Below are experts of layer 6 (counted from 0) of a mixture-of-experts language model. Rows are named router (the router's row for the expert), gate (a neuron's input weights, with its number), up (a neuron's input weights, with its number) and show model dimensions 192-255. Each number is 128 + 24 x the weight over its row's rms, rounded and kept within 0 to 255. Numbers have three digits each.
After each expert's rows: a language model's description of what the expert responds to; "mostly gets" lists some tokens that are sent to it at least half of the time. This comes from a sample of Wikipedia text that the model never trained on.

# expert 14
router:152168124098097125168109129116101130131155113099168132105152101141138134125148143125099060109127109098141109162151128108164140131092167133110143110143083145095112133187090126160165142102159085
gate0:142130152138096121066112106112155129165149126108132110098131087119162160136124119131097151128175129130120121141108114088156076143089099093114113123125123107105149137122115089154167089148139082
up0:126143100139119130135082144109119128161135148136131106145144115118131086083078122130139152115131077125132104120125131125166141161108131169102131157133147101168096143115118145114132147154094116
gate1:125098135154141115127092144116152147139156110147120076129100152112116159108166123072127144140121140139140115122150145118108090107123141133144147142105132144075105094106134180125096124134109092
up1:106111109150130162161139120120133159130117093100071112115146110136135145152114129123159133060111093075080131132109098104124116155174141102126143128105142151083104136119118186117136150096115121
gate2:147097192148135146115110152133090094138094125133101150124152096101081116139115109119151101107149107127124141126098113141121158136076113092109153144141111138159132066127124117145111129155112134
up2:134127143106199122159116087079123075131100121117076134120100174160100131114141131157123119137120092110157141134132138119124132157119081150120145096119131126119090158109145163136143098103115113
gate3:154134097122127131145109146117143120071179097136149106142134116099142140097134100100123131112151138142125127133150137150129138151106080106160131136137192168094145092126144143146169099114130091
up3:092122145094121129154143115113124120151139149134135126135156122173111134130139117109114129140134108103145114119084091116192127097186160126132159131121140115129149143104145171116176099130080049
gate4:141088114149118109147146150108132176157113114157112149164156118095114149113116116102106104098066072098114177154119122147118094121118176145139111117131085081115112147121142076100131150150152121
up4:095093114131103131154155159095167133115143127146143101181134125119120154140163166121121103128137116112111115133084083142155114119169086119117169106117105122101098147130129154118108162119152083
gate5:141155088158113147222134132144111168101121180115133146145153126140149111162100139107121089153155141119145114135137185075108131136129141093147120168157170124126111146115124105143080139123170125
up5:120153139123118152124131156128120124108108152102159117124132098095146106122129083126122161143115149132127121133122138132140098135155149109211108153115134139188042102134157179169169144145163143
gate6:134133146151168146148104093143149111144129158124110098147159166087131169147128193143127161135152112123122089129139126124137160114146114166111166117113131153142142155120081111181119084156115143
up6:138149148103099134117118119069141175091117089150135152135117110103126131121100103115113129158133102142149150125098125193093170121143130123127147146112104122136146169141102126145148111107139110
It responds to: Foreign place-name pieces. Word pieces inside non-English, mostly South Asian or Arabic, place and personal names, such as Madura-i, Hal-d-wani, Saf-wa, Kab, Gujarat.
mostly gets: " Creek", " Mall", "shan", " Kab", "akh", " Gaza"

# expert 3
router:177169131117117070130162141087141130147126118125224116114145115145114095111113128146102085110143155133146106178166102142167130142098139114166137132120070105101086116156124110112145126112108112
gate0:096147116084057108088108129127173112110157152097157111128141078150120082140153164130099064086145140115121166162149168124157158135129152165153127089166128154103096152162120186167110143073129081
up0:095128163138149100132122132134186128121125102116107108144113131095083134109083089162083187121118150130127104053109127143109130108121142126111104142138142129103206138107157124135098134192131144
gate1:141160140112141130138120135159114099105110104126127138122117118118114116131085131151144106112122153164132123126139131131106121200145143101138157119118131133159131083098132105105117145095111103
up1:145135134097135080174151090105116141086120112107090142092147126116138109158153128119096121153110113148162134132155096137133134136123099151119141158175121121129097184073123137183115137149105116
gate2:136128168110120095136131169111119132138077158112122125133148128098131145131145164157137134072141139118111095143140138136145127101127109103091112120109125147182134110107157110102111140138104149
up2:129111140140147142158133077155097161084186138097137123126111142119130112131087135166140156124105144113120144113108130142133144182103151142110135115110133172129168140142144129123116081133108123
gate3:115131123135126114106153085145112153101122132123116147119108151109108136112110104163143125140114125105086160117090102162147104151112142120119116104152133098102128152094124128120132161075107142
up3:110115124100125153125151088141158123128139142131120088142151161147120112170178146178123121152126092133107095120122112140165166086162148147150109151160131136109125157147130111125145121155146121
gate4:149133121143108136120109140079148143168103115146156143152101111134116103124136119153117114105134117096159153133139128112158101151094170147130126130128125128106110115167151167147127121152135140
up4:132167117073101127146080136118104142085139112124136133148154084145117159125174149130130043137113156109098158110121098160146084100166140158148106154146136075128100135107133140154159086096132138
gate5:154076099121115097121117102152133111179174139118149129130124103160121115102109126141156142089157117122119106131128129096108137145135156107123148113140120116140141140142124074113158137128156107
up5:125115178113133123128111132089085127167154148117137119127103115080124154134126073121090097113124109077136185120162109153117091144151125153131098139102168124157114152127145150107139086111133149
gate6:120130114096109084124140143089127138092134117108121133150183146130089103136121134137085093137136141113140143150107127153151152128138106110132149125131093130113111139123106132155165123130132118
up6:091123123112140132141116066193103127118130123137143148137039152086145119131147093127126120163075142130113140129158151122111139157126139118097087119115146116095163107122120112127131113128087181
It responds to: Directional to, Romance particles. The word to (infinitive, toward, tomorrow) plus into, at, will, would, and Romance name particles like de, la, du, San.
mostly gets: " To", " du", " into", "To", " will", " de"

# expert 11
router:147144108143107122136126125149144127139147100169144127128148142147100132126134143129137157120120116103117100132140111078188140099105157128127144154157125114127121118153101097150150140117133088
gate0:165129160140105121115157151134169123137130130079173115128128072152125124131165061132109044156083133158165118140125118156140126079154079113137118083112121110135126108141080170126171151120144152
up0:143074144134124162149160198144126150157129054115134142110155158121149125098114133154114132089099108119169099116127137146095133155134139161120153189129099169145134113142108149127113117119069085
gate1:142113137104159141118134137131144135120088132111132122139182152148130092113103107146119129093112140110163173111119127134133120143137171145136108093127117147096132174149112166088106081117082155
up1:144153116153096137110139121099119157107162093130136117172149120124126125167152115115110115123114127129146122148137208118084114176153101115132108139139120136129125106118116157154074131105138134
gate2:090113126116125141095133132136142126126121095163114156084133172128085109105138144122127116144108132123145159138099114108134145103107141106123123138100122143138095088119144120150121155106135160
up2:140143108087146132124130151129098121138152128131115147127078111114150145150129088109175128138134085146108160150150132133118104108132111115139137117128151147134119108123129131115112170089108170
gate3:135123134125129135134166129103134143096136113109104134093121075107116118109126108155149113107089120130107161147123123170176175179142129145109100095146113186165137131101120106135117148126169108
up3:104153091118126149152128156123146153110153140092106136172073121140117136118167143135101116147138126134125131108115121109125140163108182124141109135139206071128161082103102128171153145109121128
gate4:130138110126130104117110118105149095147121126104093125124159127147121106100144147147147127099107089109075128099118120121086091131137104128155166119094126147121148134156116145129144130067135119
up4:118128161122121126120065142120058173091153132110131117139135104119186105104103127124108153111077176127130124154110105162139121145133124122137126093115145128155090133092122108121150190141153118
gate5:098079127103119130101135159130109137103126114144146093092147079138105119129104117117092202148087092130086141132050119130116175161128124077150133100092119110158138052121102120148136096130087123
up5:089126106097120099103102098126116130145071104122108139130102176150135118095129136112138122119109142150132119110150160125115135131120131130157144154167164152132137124124112149118115117086116118
gate6:109083153144162150115123186113100138129069107159096099146141128125128098130115156110092123137105103114148132122119152105148138068117132155133166083099093163151142110108153094131139084089157143
up6:133115105079087127131105092111134115130131154122150128119119119151150090099147119103130096136104167144185080138096097175110093152139124115105090085175130156087152137114146109124130094149150100
It responds to: Foreign personal names. Middle and final word pieces of non-English personal names in sports tables and cast lists, such as Faloci, Gustafson, Hee-jong.
mostly gets: "kar", "uru", "aki", "shi", "ashi", "raj"

# expert 9
router:132159133117137106105169097122138181155106082130166135104089152124158112123122111110111139080149138124131095097121140115165086104119113136118153157160145094117150103145151132118131139140104119
gate0:096111136121142138124165145122144082175123126117098139150124128094142133127099141130123107136131095131165102160111097146111152153099134136125107121102126147122113147132138080098115094145142127
up0:151136130121096114119131086084146160128123150123131137115187103157118141136085100119134164181147085147098108113137166106087126137133141117163083091152116130098196116061149130134149149138104132
gate1:190122113121135137155121103114124117125136117133090111138120111147134138119136140129139140054163128129186123158122145110162110152087142125114150126157114138114115113169124136134140118134121122
up1:150149137118140170117155105086144126146134173147139135138172118129133139134145118154112139119126135136121067118085142077154153160141091176177136101106168128086118162107170170175126116161141132
gate2:138166140138126106133145131171108116114130106124104100136140131132145146149112121142141149159121156163121137131134141107109156078116111130066105119128128160088127147127103131177117141142135140
up2:097109146124130132122154094129148101187125157113125086119148172063099179097149150142102117128135140083108106138124165129064146139143122133125127159105110142104167144097123135155150096158129152
gate3:128090112135158146135136127152092139139115166153097150095164146106132119119088125153119123129090145137111122100164119146108144161130134155146146100145139137213113126094160125160153122117183101
up3:095125089092104161086139141146118115147121144165136125164143086085128111168104125165116119141111132086136126119141146131075125150107116105114159093098122171107110111143140123071189103142128167
gate4:106137139146104110128112140113133127120167067151140120122122144121112121143119113133116120115134129090119127098114152114139118100115141160171155166108153122133123085140137137125131114106076190
up4:155112098140156128131181125153158114065142147149146126152192103094140124149165148080130136139161129133141149176113140130133149091106128128117107119122053128115100143117079146115133145093164127
gate5:122104083159134114125201103132108117113134132154152148184158111156149100126128178132092115137107177134121090149089092161067136121131111111094144110170146154120117129154146107165109124130131119
up5:111133074095134114112130118108093179117130165152133153122123155130169131150149135123103122132129088141168081126118134179141170111151146133137112136152139106124169150131124090139164159153142137
gate6:129108146151108091086118144090126185125117121114172113093133177110158079107114101120142154151090120131165126103145154124138119115094168102156187127196180161123105120095186123133137165136123099
up6:142155128090196135125144147152128119130099101104172120126080111120140148093131159169109149160116114139123111101089145060138097124154116100099104126116126143114170103121105073132130136115154172
It responds to: Initials and given names. Periods after initials or sentence ends, and men's first names before surnames, such as D. Barton, Robert, William, A. J.
mostly gets: " Robert", " William", " Richard", " Mr", " Brian", " Mike"

# expert 22
router:160138127130118129097189141127136111172150112103160110143110075136139136138112087123090153106104134147122128152132144129146123113124127125123147167109170119134138108138126139124151155179132094
gate0:136101149121147143158105155082123121116097155093143108134116145105100111128130140099111085111082134130139150136110145137128117137137150117126117120103144101170104126164124093195136102146117118
up0:117128116117108128083136139184101117125146112170124138146116088170118109131157119123109100135112100147144129114135128130134131130115133149150128090145155164139129152128131149097120173117100175
gate1:145107167151136145122143107093139133154095141128116136134147093097091106086157124109172125077133157103117093128115142170127193155132119122148148146111164134133101129128133114121112115167116124
up1:116116106121138146127115142084140129124118175102159137143150128118106142133171156109104147098127142153134131141176096113112130095113142132115129135164104096125128153121123115116118170142125075
gate2:153131096153148108151135119101109097100085153110126143113130104119159122096115116098139125094123092127121158132115112164162109097108160128095133159106107143163116148128144132138152156162110121
up2:102135080157123119112161104126143070127145086117134122123116129123076165129112126122134097146114156162116132162148160112121117145131141139178111163137114146168147143141083141141112080113101111
gate3:073180106120132111161099111151128088156103107114138127140092102115128151097108124103121125110161132125117143171095133085135129155102107137129135169106145174129104139129079124107114150071177154
up3:144121095109115105134169151079126093121128115157121124153124141118110129123092118087117155090121114151134118148201134134149157117107120104126123161117141117119099120127146147126099116123094154
gate4:125076094110099135104135072131153129137128137155133145158133138138174139142154103170109164128107142146165112158168099131152172131142097149099144116146125126140138142110149120131145129172107067
up4:142141145138146129100140110134159082129157143119100100133128146156143126122136122119121117160113113118129129160115133152157083140150143155168130129106141097117121065116117114088129116177108097
gate5:125196120133101123112136145126156120135159158121137091167100127144110112133098080137143098147153091111119153118145077119137137158108130088089168121110118110084156132177115121121137110119111137
up5:164113147140127121123171104132156147137133130111095142128110107123099130108117093095138109091146115165108115151094113143107124137150117149112061159105133133129138123136130103132114102138110163
gate6:116116138152133094109097122099144131148128175121168135134117131142115087106131115140142120104130123117129112079144156144131125119115167095179143137143098126113129104155128129112117157109145131
up6:074116115139137126147053108141124105127153161112089126151131149137191128134138123162149104140142138114120144106137117171107118163153140148113123115115136096139138113119128084112131108118114127
It responds to: For/of in titles. Prepositions inside names of organizations, awards and offices, such as Endowment for the Arts, Association for, Oath of Office, plus Award, Nominated, Won.
mostly gets: " for", " For", " awarded", " Award", "for", "For"

# expert 8
router:120173090128100126100147119090084158157108110159152155104108099121134109136136112112086118103105146112144098148157129127142131141093141116150144154151105121105156125102129113139140128140123112
gate0:128154135151133132179182067133099127125156133102166136120089126109138139121134109132155135107110153101149097114123129116087157132125157149103099110101114128146117146148109111130107095116153125
up0:123134139113129105137128109151116155134103129100182129136147127132120155128190110163119120157112161154170116084116126097133143145151103102153155127113078194157164135138140137164116148129187101
gate1:168122086158145169131113141091128118128082081114144149141110159129120171120102132182088160060149118119111133151129153135103138109139147176118151118139114117150123142084118096079148123156107153
up1:111106149131144108154113145124123120149153124163109147120148178127144137118090130128164135140140118146173120140091098143113109119059114088086143152119121115120134102114109140114101141135160129
gate2:143130126129145157151111128138089114139116099118106127117110124170154114152146143097103157120138061130145120135139129143150109057111119137143127154125106130132137128133131125169146183108116100
up2:097114135152122109155169127103139139177168124139175111120130127082095148118117099129104100077124148149115103156130109169135136183148150134115146149133153162147105119107153131168139171124119131
gate3:144149080111093155139105119082124080176148081078142127125100116164189115090098138176098140176121113149115135135104113155170149136122094111128115119134083152121151167099153170102144109103120146
up3:124149111100134106122160179115119121146155092080094148092120116144159150091106171143092142115110128123112158136106161154135189118095132071170111147120143114143144145135132170130100106129168125
gate4:122130144118130112128082127138135176124092134116136145134155124146114158131093125134145109193120132079140087076123137145148111119107141115127129153186155101129146127117078156106120104125139138
up4:152194129115144167113121153124146116129131152120176147168149122133099129113120142122155139154144154116150079115166143126117108124130119155132073142138096173170134102126145149122116126116095140
gate5:157144133137157153142127108125117151124127128129133127114151133082135092130084112122112191111133146121129145110164111155149169145120132114107114107129151119136163113155160140124104147143102160
up5:118111112154124128111121136104106158124126184112143129144120125116140100138127148158143164164151109137123128117136129149157105126158127128128153144121117140128133148116181111145138081144143122
gate6:173115119123109090094111138112139165166127103113140167107135149122154172119129163116145091111084146151133136103123127162178103160110141142137146121110104091124126130120108115085127156132168119
up6:119115149136073137159131148113142135154106131110138161139168119128154115137122084163151170129133129135111188165135155096086139143087101134108111145129145128122140112161148170122163111142099147
It responds to: Temporal connectives; taxon pieces. Time and cause words before a clause, such as after, before, when, caused; also inner pieces of Latin species names in lists.
mostly gets: " after", " After", " before", "After", "Following", " result"

# expert 2
router:136131139145124104133165110120107148154139112140154124072139070141107132097117067088091134114163131112127114173158159148134137119093131116143156143181114119116143150124150113171129168100097123
gate0:147095137137140125115103121107119074150150112126139119148149142134107167173109070167130122145133092139138122132113132073130126110113129133159121070114125126100136132180120113084154148138109101
up0:136105162149104189169121129129124094114147114100147112149147119104113141075102097160154152125160156101122129145117131084138155139119091147137124137110108146141150152121108121123143081146132154
gate1:136176115102085157126112139150154113131119100106083120106171105098123132129130112159148136122131136110122145101145118147143156118161162130139108123119121113133116112142123118156138112140105125
up1:091158115119065171098139090148142122120138170190130105153107135103129128093153132133159087103181144111122149118139105145119131141146138153131085155077108125149141142124108118134121124110123161
gate2:143107131137138140127103109089157085128141155116126112138101104139109110166109129145118107120111176111128140116142112110157134124127152123154148127102117127062112095125092086089117134138153088
up2:144146123145168106151132157192106109128141142123145114133125121149129118162114113118087096081135121138119120116087166103127170119124111101121148117160152134099114101134120136087092129127108141
gate3:120131149131140120107116119133099118096151169137157141144119175117154109138096143123129124194123142157117129165103077117162119158156119089098144123110139135143144141141148083115097122068126118
up3:052142121126141128107129152087113137173133152094139115137128135132117120148167113098147152100126105145106101146109113144144115137112109120093098101097136132136114128125123092122101118123145160
gate4:097113120103114118133122112153126184132143119150132121117142110129126138132124140139126147169131195068142110103134172104146136152072098123164132135118106085118142123148134127144107118112125149
up4:083111126138075116136138151095141097133107147150140159157111119165130101143132122113142120122093097120162118127128143128153127117138095133106159158118113126168135119147137077132113127086105170
gate5:141162122098122119128169135141188164155123123124113112134117113113109125114112091154144139137122097120109141138083117098117145129109123175133125123138129153133133203174120118182100103110102120
up5:094119160136133094141163095166122146148152152150073085073132111132127128146145133170137165143098081180078159069094109107131123097133107089154115132140134089146139150119091127121135095095116104
gate6:124116127079134145120122099169119165128157138122140175146169165095137120149081131117160126136099134169174170103162123134137114096125143163141130130108115109125145150110077085133098117139123145
up6:115120128120185106117116129147175098087128130092130074164137130195115128132122144089108155134128139128127095137137164146104138124120135156127135129091105115149148122124165106133115111164132108
It responds to: Infobox field separators. Colons and line-initial dashes in infobox key–value lists, especially taxonomy fields, such as Kingdom:, - Genus, - Spouse, - Binomial name.
mostly gets: "=", " Website", " Coordinates", " Genus", "See", " Synonyms"

# expert 37
router:148162118102115133121156114135117102126129136094136146123090119148116174157105117106128140117143153099127115112111134148169162122118127135148166137128126143117132101129120140094131165132129098
gate0:122166093142168106153141129153150121120186135080169142109106127115135174162112125127063112180157146085208157163078119151088144108063158158146114092175109125103104149093098150162110129089087101
up0:148156143100150091152179146181111112091125149161147125089109164130125113106083133093105095122111107091142146136133111146136106148103082185156152140127118122131138131150158107131125110153149089
gate1:141083138112147052109138129105124160100129179164120148098105079127101117097114094110106092108141120123148102111122094116184174124094120097150195077144116129130115154135127129167151112132104088
up1:166142146149095131143118110164147130086124133133128147129106104130142136155119127088116181109136108086129132119093109161091120141125133140172134168163143217096109123135127118150139142120164144
gate2:143151155140118078144132142147097145135149175172148101139139131162062144113127171096154105109148135128148160119113109145152145139119117123129101086134085123151126172101145157125085139159138093
up2:098107121120169111118126136166138111138152111141124112100065130156134118111130104144138106076152123107144096126123141111124101153108097105088166118096119101085122133066103145133061135123142120
gate3:093164145141117098151143149091114183119135137157124079173149134103129110102095145125154106107086158082198159133146098163105117106120090079103152137128134105128127117206115110123090169095105146
up3:167123150116151128173115108186153147134137132110125126145144093133122154101115127147104079102128127114152123130141155111108121115126120135142128163153127130143177125082109099149131134100130110
gate4:096104130114119165150115120151138135125129114128163092116112185087156136082116127124132136116137150118096098083157139125144121095106100093124133130178112152180131146145153101132123145163157145
up4:162112138120125114133144130120153117149108129137157107100090122114168167135110146095168097120131118150180105099158131150132117116103145131135123096146133106150152118122089140173120132157159122
gate5:109099133145211170117122088123120142118141119149138129078188156155114183163126121119156161132118101155133144124121120095123116136122089101142130111140166159064123145153118135140120159123145077
up5:115104129123174146136129108149138106089124087160149089139149139101151178131134104165094141115119152155135171109143111094158150090179163133111119135165166135166121134136142137117151141139176154
gate6:158123099156180127103117116156146132126088144147115131077160121130120084121124070141102127120135127154127135177164093133093148132135137123105127148113111094096140134178099136087152132131138080
up6:081157145111153131098123114103139112152113123130132139130178143142153162114113125105128173112103137126161138130117152134137138125152122145147134109132131136125118116139086105099106164140147154
It responds to: Table and list markup. Table pipes, list dashes, colons and country codes in tables and lists, such as |, |---|, GER, JPN, row numbers.
mostly gets: "|", "|---|", " GER", " JPN", " ENG", " GBR"

# expert 17
router:117135123126106140147137151122103138113117098138144128113098088170079102174142062162102115083138119119160089172166126129158110122099112145109156125142131093111116082138102133104171111129136100
gate0:181097129099129167122087135103116108105100097114164152088164148127152074142133096175099120121091090151135087133112150134130148129106121121080144108129065130142093134139100121159189123129156142
up0:162113135189141126114063164129124117129128090106134135139096119148127147131155180135135168139137071137147164147143093159142110151089111134146101120142118159133127132073151125172158110088078141
gate1:129118120149142113126124115118110144148107109131094109142140136113090108141137150151064127113129097119158139100199126116158152120108164147140144108120139119143088132141103103104122152114154128
up1:087129113117136109153121113091119124142145161113149114117145131127073085112106139152091128099117136108104124167141140108199162144124132141122119130143119153145157083095084119140119164136163091
gate2:108111143171117139115143086113103064164157169125125153153102112109095117148135095136104099147135140162148116173094129146110171159136122123092174120147123130113137177119145132085097130125126133
up2:096155123164143141106138119133153150097119107110119092070128098070106114162142186089121115160095127164143121113190123115080136164138141140169137122179148116115104142101161112167110131126117136
gate3:119125151107150088140098115131135144120128117091113087138124102157137130117129130082159085113105117102146146080111137095140132143145069151129137154126141174091128118117096152144150157065130106
up3:123148141178134134135105142134148144149088103139167107099087110085117143115140090104115150128119113120138155131120126119112108133152119131120078116109147174100080116121139179119151136160100149
gate4:101090082129116109133150133169125119137138144127125097142142162118138126106164139122128136109140154126144114133102154145121140099136166127098160146170146138144099150111115160127162145144145124
up4:169204087080131124100166094158132122137194135097154139157096116126128110140127135137126127135149146147098138129128108112128136148146134117090123135129137133135156152112089123114107123084108172
gate5:105151118103131124081096157173144139138117189109097120116134067106148128116192129107132122146159148103099119126107139166128120130122099114193171133120153116110129128172107099102185109163121161
up5:150091110120126110122143118147129120109103143133092162089099136154110167146131112096111112165092100148180095143118136120136106122138116138104136116182118129158127094167124126154112141122112124
gate6:143146120145157165121158148130123138140170062076150156110108082078111132143162137143134144100157103128136126081109153153161118138119134130125128100137146152157106146155117123118132103128152103
up6:120128134149110171080132161139127126154101128161114123145107170115147099110119112186119128122155116098150115157124096153140120137150110132131108146147158124138143120125170115129126134117131144
It responds to: Years and numbers. Four-digit years and other digit runs in dates, lifespans, tables, ISBNs and codes, such as 2014, (1908–1962), 1893.
mostly gets: " 2014", " 2012", " 2019", " 2006", " 2013", " 2003"

# expert 23
router:152148129138146098125169141125124149127138105092144137087137111124119141127141127141078127119139146083092109212140102117128160151151128162128147089119091123097118150119131134141129137122118097
gate0:110121136121176127145126110143109132138108159111088142110105109135130141140160166128090119155107128128158162143162147153153134131146085096103206086115105128149133155106111144146130164118144156
up0:098127147135080109098106116106088137113111130128113110116173085086116145146120121140122132124134087169118105131100173157139123121093121127144139183154152121116079129153154114170149103109176153
gate1:104138117126136120145135106160126159097117096102097168138140113084103121116118133140165110085127129126081082099157147137156117126140156083108156154133074113158113127124099146120152109065125103
up1:108136144111126117149136125115132113119133172114148151143141134121124111120063142094144051091129098092134084148119144104118142127129182127138144102116123154137133103093102136130153114112140112
gate2:160095149141098121130139124130111145117095122151110097145138131086090133161138130115181153135174148147188118155147149130081119127076114159116126114074134084111150094135156111130133153121133127
up2:139135169130159106142094132127113076141126140127153121149138112121116151126140096120157144147189156173140102169139100125081138158148079123112097110124133083131133111121156120106124153121112050
gate3:112107128168121119141146118140105115122110141119088104127112157168061124171123106119107110165134113122155136116132144097164137130097107085138120121148089135094124125126135133163112121134134096
up3:161137128199110139157125195126110112138077144131105088146153161146151127121091096155106133109114139073121143218172160137149132105089182099136145137130093111125120138141127144157110112118096109
gate4:109064133109086083155114141119169136141138140154169080118129141116120107159132138147145126154143135150125165127159098125128108168118130139116126118163121126110093096127117069140098181143107160
up4:117094171132113128137138069147128130140112124154108134119163137115122103102173158128094159127171140098138146138119102164115111142139118096162097122177117068120161120125138149124131115140150099
gate5:094111083145158152151147149159123107134135139098115084097160136163103134147095171163115127122093081113120062140153114128167116166068131121110102140167133137124097102107135128131100107127124110
up5:162101147109137118118135173179123131126141114114124113127138143112154127123128094073118140137129095120085117110123120143102147150136116103109141118110133161103125084144159089103129145124113189
gate6:126119135145124116160127113077108147151118113141137162089158117081110147109127134112107129129110100105141118135132127065115117120127155157114101129139137120128121179092129147156178096140089137
up6:119131169107097148168118143148136106091194146107170125100097133154168113152132106138131100073147136104149102113116104114120127126132101130115111128082153109157123090118125117150144157156105087
It responds to: Mid-word fragments. Inner pieces of longer words, especially Latin scientific and technical terms, such as Comp-end-ium, amyg-dal-a, saur, Spec-ified.
mostly gets: "saur", "ign", "oph", "ambigu", "cur", "ér"

# expert 27
router:123116102132134101095167142121093135150111127109151128123104136136086122110109099142110130105184128147115090152111124152142171136108135157116148105130159117109116141108101110113129135148096112
gate0:097120105134105121123097120159108154165075138136167140101128158132133133127164133143081124119155103187110106156080144129124102121135125136129095079139118129131155145144086144121133134116171110
up0:097102141101086131133114110105112170175095124083128093107104174132082181150112091134117152123159114117121162121166138126105136106126096155119166109132180140129146133129188116119168123126115128
gate1:125127084133105121094115100115157106115135142098107094139124157097096125087149136112134092105167129126128154155127112151157166150148139087088166103078141161142104099154175141115111113124135122
up1:153136119123100127081126156102106117130092116123143130120159095166107125140201167110122163116145130112138137082074087147134137074134133097101126147128084126120162126172166120146120122122078076
gate2:113097163116121109168138135119157104104123139118118104157133157068132125112122148154092064175171087084086138164164103136115149124111111163124102108142103150154111152097135102124124112143118104
up2:157127144135119077182149118134098092105139124126127157147123134079114108140100113091122118156124129115140111124106098133102145131118128154099138155102153129167143145133136132154126153163147134
gate3:134139124078110113131139121132176147116115131096123140136140094105176120079114066143139128149124155154143068131123116142124115119138144150175099161109113076140143131150150175142160129136115164
up3:106064164099125147208132104135123104179108173105147087114156147124138133141140140124145177138132144127115127165097089128127176194106104108135146103115142114139115120086116126145157148178105146
gate4:108107121150153119142138120136079188151137059138116139128147155135143105065138129122118186155118132178167094151104139125118100122095121152145125137131133134120114121127172115138142142121113165
up4:156145165113130111122118149138138136115171155182123157140138123140131112135134100136086097125151150117139145110131144131096120135154122116138102110179145123157132103136154104140127129129167121
gate5:145137152135147111129134096128153134127138129164131187121108121120149123108155080092150105113116148145097090125095126152055135123098173149078151125127101169124156129145151088105100129135161131
up5:122100149111133127174151147116107123120126129135127083155105097108105158137093153116165158115164131149156146082115101158108152175156107126135130138095173127094115129067117128130097131119106123
gate6:122153125144170161128104133118138118152128118150149123113151129151115131132078116146112118131153128139143163098139123090074149135103115142173123108059146119137103094142145118084122114155102108
up6:124126136117112113074137163171147145131139149126152118176143118108132134138150124122151120090151142118152138145112113119173153103097114169131175134142147132140158124134145128094143132154121130
It responds to: Articles and determiners. The, a, his, its, their and similar determiners or adjectives opening a noun phrase after prepositions, such as in the, with other.
mostly gets: " its", " various", " local", " traditional", " new", " largest"

# expert 20
router:169121140128146111161106122136154157145096067132180156116098088110095125146160083157096142138169137099149103143157104094143147130132164148154126133133148132112111124142114136125126129111161112
gate0:116153085111165120116107181145087105134113056158159138134141149126122134135140115171122122099121154127094143119156138135117117150154124155128131134114154138160150115153167138124124152151195148
up0:107116109104093149182103178088158106121101081204153119110097100100146124106129121104144181123091134121139157125108118125091134110155142144134119181104148160158155056105108140145142128131177163
gate1:143130128125100183137096066155083133127137129132176179118146119073113074108131110133144104118171140138124146128075105102116136113166101137079106146080124125110159173122093145116141134142135103
up1:149135116162096103143090082158121106131103125138124154129123164137095122159125125108142122115100169165160115107125165102135102143161118114114116126131161128105108162160127149122118132134085147
gate2:156114114123150179151115159117160104109068091117100105120179109108107180140135129139093108125172097092148092143147160134118138166087119149123161142148133155172148129122107135091121129162141087
up2:144154098152176148128132159139103159115088127152106135097161112139160128131137129128098105176131110130126125144134104134152105140146091120149162130136127088108148116115089138104141115144124111
gate3:189157123135149148067108135099124123124118097110116109141156073160082083150145133104106128133129135113088120111169098130072133144142139135112090133133142137155125106147094139117131131109116122
up3:118179156120149152120135116080116130143108130119132128135147088164140147122135180114121140140144129088095103093106113129102128102137140117091082111130117087110135145124131103134151122131111103
gate4:132111087129110162180141147137102117149106105121168154107141164122128109127095187147133150090130134124150146110119086139129146122154145129143148141168126142158137147138195110138148185108147092
up4:100127125148074130140107120129128121117132131114100102186125141117108185144121107124116178107104181123147110107129121124133122146155127160124103081175144117128133118140116157132130129170087130
gate5:077151120119123115153143127125107136075138146109155126113130152143153108126120104129131128145155140106144172156104114102122129124150132130116154105112121122088145151104088060125105099080099120
up5:108104111140139121165117119113159151128173100210130137091125118109130123169135131173114133178183108112092149195109119144106123137165132158142131105131110128151116160081144092138115127116093093
gate6:145143090122111141131123111116139106125139071082133116128166103165138155111139109131118090158098113107125101158140117102118135166119154130100106127146135116122165138147129141099190097124158113
up6:097114146147174151126117144111089096123112111075128125159165151132073112130127123132133140116108125137146105078140148089122115162128136159112117127134134122145142132149109150092080147154162109
It responds to: Commas and coordinators. Commas, and, or, but, &, and including, joining clauses or list items in running prose.
mostly gets: "),", " &", ",", " and", "\",", " but"